{"balance_bias": false, "lr_router": 0.00111, "vocab_size": 2048, "norm_eps": 1e-05, "optimizer": "adamw", "max_grad_norm": 0.5, "batch_tokens": 65536, "train_tokens": 457800000, "max_steps": 6986}
Below are experts of layer 7 (counted from 0) of a mixture-of-experts language model. Rows are named down (a neuron's output weights, with its number) and show model dimensions 0-191. Each number is 50 + 15 x the weight over its row's rms, rounded and kept within 0 to 99.
Before each expert's rows: "comes before" lists some tokens at least twice as common just after its tokens as in all text. This comes from a sample of Wikipedia text that the model never trained on. Tokens count by the router's weight.

# expert 3
comes before: ",", ".", " of", " and", " in", " were"
down0:30 52 68 34 37 57 28 41 69 33 60 76 59 54 49 60 36 71 51 50 56 58 35 35 63 36 42 54 59 47 37 63 80 57 52 54 43 31 16 42 47 53 70 38 29 24 57 28 63 60 65 56 53 18 45 31 38 49 19 64 40 54 04 63 66 54 57 41 32 41 48 62 65 81 37 53 30 39 42 37 48 50 73 26 43 31 56 55 67 57 41 30 49 66 58 74 73 62 62 32 67 73 38 45 48 46 73 62 42 49 68 67 52 59 58 40 60 50 62 56 63 53 55 35 22 69 48 30 26 68 45 52 46 63 25 74 36 47 41 52 67 57 82 47 55 45 70 44 52 55 55 52 45 40 32 51 30 59 52 49 32 69 39 46 17 86 35 41 57 60 44 41 64 52 29 47 54 27 45 61 53 60 44 82 37 68 34 70 47 24 14 59

# expert 68
comes before: " |", ",", ")", ".", " States", "–"
down0:58 68 20 48 52 61 53 34 19 46 66 45 73 59 60 37 66 28 51 67 60 49 55 41 42 47 33 36 49 58 81 54 40 34 57 42 37 50 65 35 44 23 62 89 80 43 45 40 42 11 56 36 56 35 41 24 54 59 53 51 57 77 55 54 40 43 47 54 56 71 39 44 24 66 46 30 27 60 75 78 30 59 52 39 49 47 33 60 34 53 26 82 68 59 43 43 20 52 61 61 38 60 42 39 37 44 55 66 49 67 58 41 72 49 36 47 39 50 48 62 63 42 52 23 48 45 28 26 42 62 23 37 79 65 47 87 47 49 41 35 64 53 63 44 37 49 62 99 52 63 28 43 55 60 59 54 25 70 59 68 63 59 46 70 45 57 36 37 26 41 49 34 43 54 47 55 37 66 50 50 14 79 57 64 56 49 46 35 54 45 38 61

# expert 69
comes before: " |", ".", ",", ";", ")", "–"
down0:49 59 56 52 50 43 47 64 37 55 28 48 32 47 30 55 45 64 28 42 70 38 40 64 93 75 67 28 76 47 39 36 63 40 43 70 52 81 38 63 50 44 30 45 53 51 62 71 40 62 62 42 32 30 45 42 61 52 50 39 51 43 58 45 64 40 43 67 44 20 25 37 53 33 65 23 66 47 22 49 58 48 37 66 54 52 42 42 32 70 72 43 46 60 52 51 76 55 32 53 66 59 49 24 43 47 49 44 71 37 53 51 49 67 61 29 21 71 50 64 52 82 31 51 22 41 46 63 68 54 66 30 35 53 62 40 16 48 65 50 56 73 49 48 44 55 57 11 41 70 66 73 35 52 49 64 52 64 65 44 75 35 41 28 23 51 56 31 56 40 57 64 56 44 20 69 43 39 75 58 55 21 48 82 53 41 40 82 34 68 50 23

# expert 2
comes before: ",", " |", ".", " of", " and", "°"
down0:41 48 43 81 56 49 40 38 58 50 73 65 55 23 34 38 46 14 42 61 51 21 26 64 39 47 78 36 51 39 46 76 47 54 63 58 39 38 37 42 43 45 28 64 47 86 57 33 54 41 22 46 66 67 17 70 62 52 78 53 48 66 69 51 56 28 57 53 51 66 40 60 51 58 35 41 50 55 67 35 49 39 54 70 39 56 52 42 48 98 69 66 51 61 68 38 28 55 67 25 43 59 35 33 57 80 57 43 68 38 52 53 54 21 76 50 37 42 31 57 49 46 52 57 32 51 19 48 63 36 50 57 28 58 49 52 45 54 86 35 68 08 63 26 51 78 46 65 47 33 36 56 42 73 39 45 38 52 64 69 60 58 57 41 36 40 51 60 66 69 67 55 71 60 36 61 71 59 52 58 48 65 29 36 22 55 58 49 29 46 59 60

# expert 24
comes before: "\n", " The", " He", " In", " It", " This"
down0:46 76 61 40 41 45 40 38 33 57 60 77 45 48 64 32 65 50 57 41 58 46 50 37 56 33 76 50 67 69 48 37 52 58 66 62 58 60 47 40 47 57 72 33 55 41 70 56 59 48 29 44 47 53 57 20 66 29 17 38 32 57 49 86 65 44 40 19 42 40 54 47 51 49 25 65 37 27 32 36 61 31 74 18 76 61 25 60 27 37 35 55 49 38 32 48 40 55 51 52 31 51 54 63 44 36 38 32 73 50 66 48 42 66 30 66 39 57 43 65 41 19 65 53 28 45 52 35 79 53 39 53 34 66 51 22 36 26 32 47 43 20 57 49 58 42 42 83 45 16 44 67 61 53 53 37 48 47 22 35 30 81 37 51 40 61 56 43 26 40 65 59 31 56 58 45 49 64 78 48 28 56 27 60 59 49 56 67 55 94 51 58

# expert 72
comes before: "\n", " The", " and", " the", " In", " He"
down0:45 39 51 44 68 45 46 76 51 61 61 53 62 52 52 32 34 47 53 46 42 56 55 69 60 53 21 29 40 62 67 47 39 60 77 38 47 66 65 42 59 18 40 33 37 51 43 34 45 62 47 25 33 56 34 23 61 52 44 36 55 50 23 14 66 60 45 45 79 43 59 43 23 29 58 79 55 47 58 29 49 34 33 45 34 68 76 42 46 44 56 49 30 54 32 24 31 40 24 59 53 50 49 47 46 30 47 30 74 48 48 46 34 52 32 72 40 66 80 42 11 42 47 69 16 53 49 41 34 39 29 33 35 55 28 57 42 36 33 52 31 48 22 33 73 66 75 44 54 63 76 49 44 50 82 42 48 39 47 26 40 43 27 48 65 53 45 39 27 34 47 43 87 41 54 63 32 57 47 36 43 48 44 81 67 42 48 76 55 64 66 47

# expert 14
comes before: " the", " and", " The", "\n", " he", " which"
down0:49 62 57 33 55 49 39 45 46 67 67 26 25 57 28 60 84 39 57 44 50 43 28 53 53 51 28 43 33 26 22 49 41 67 40 53 50 41 86 77 44 53 39 53 52 51 67 99 47 63 63 60 58 47 35 56 47 39 52 25 43 44 39 58 39 46 58 75 50 49 46 46 14 45 43 62 65 50 62 23 51 52 55 60 58 52 52 57 61 54 51 65 49 57 30 45 58 48 31 53 65 29 44 18 51 24 65 24 29 41 40 42 68 71 79 24 62 67 52 28 68 70 45 42 55 42 53 71 35 62 57 60 40 36 43 61 41 30 46 69 35 61 56 28 25 60 42 31 60 40 67 66 65 37 65 37 64 31 69 26 14 64 27 38 18 78 56 23 62 28 74 44 63 55 55 45 50 56 40 22 45 58 52 56 54 49 54 38 46 65 57 37

# expert 27
comes before: "-", "\n", ":", "″", "′", "•"
down0:45 82 69 51 48 71 40 39 28 72 66 62 56 22 60 72 55 56 61 30 68 44 56 57 74 76 19 23 53 47 43 30 81 62 56 64 33 68 51 11 56 30 49 64 60 73 39 42 29 42 69 51 54 67 52 73 82 74 43 36 52 55 57 60 74 50 48 55 41 57 58 51 50 67 38 44 28 17 34 41 44 45 52 60 65 42 21 22 43 30 42 66 43 48 68 39 39 44 49 28 45 79 40 21 44 30 30 56 31 64 52 71 31 34 38 48 69 41 55 40 71 64 55 55 63 55 39 26 54 49 40 51 69 46 58 18 80 79 64 41 75 71 48 55 29 60 56 59 64 49 62 63 64 44 35 50 62 51 46 53 46 40 63 54 52 42 51 41 53 44 62 76 55 49 46 85 51 68 66 38 62 32 49 48 53 56 54 42 31 70 68 60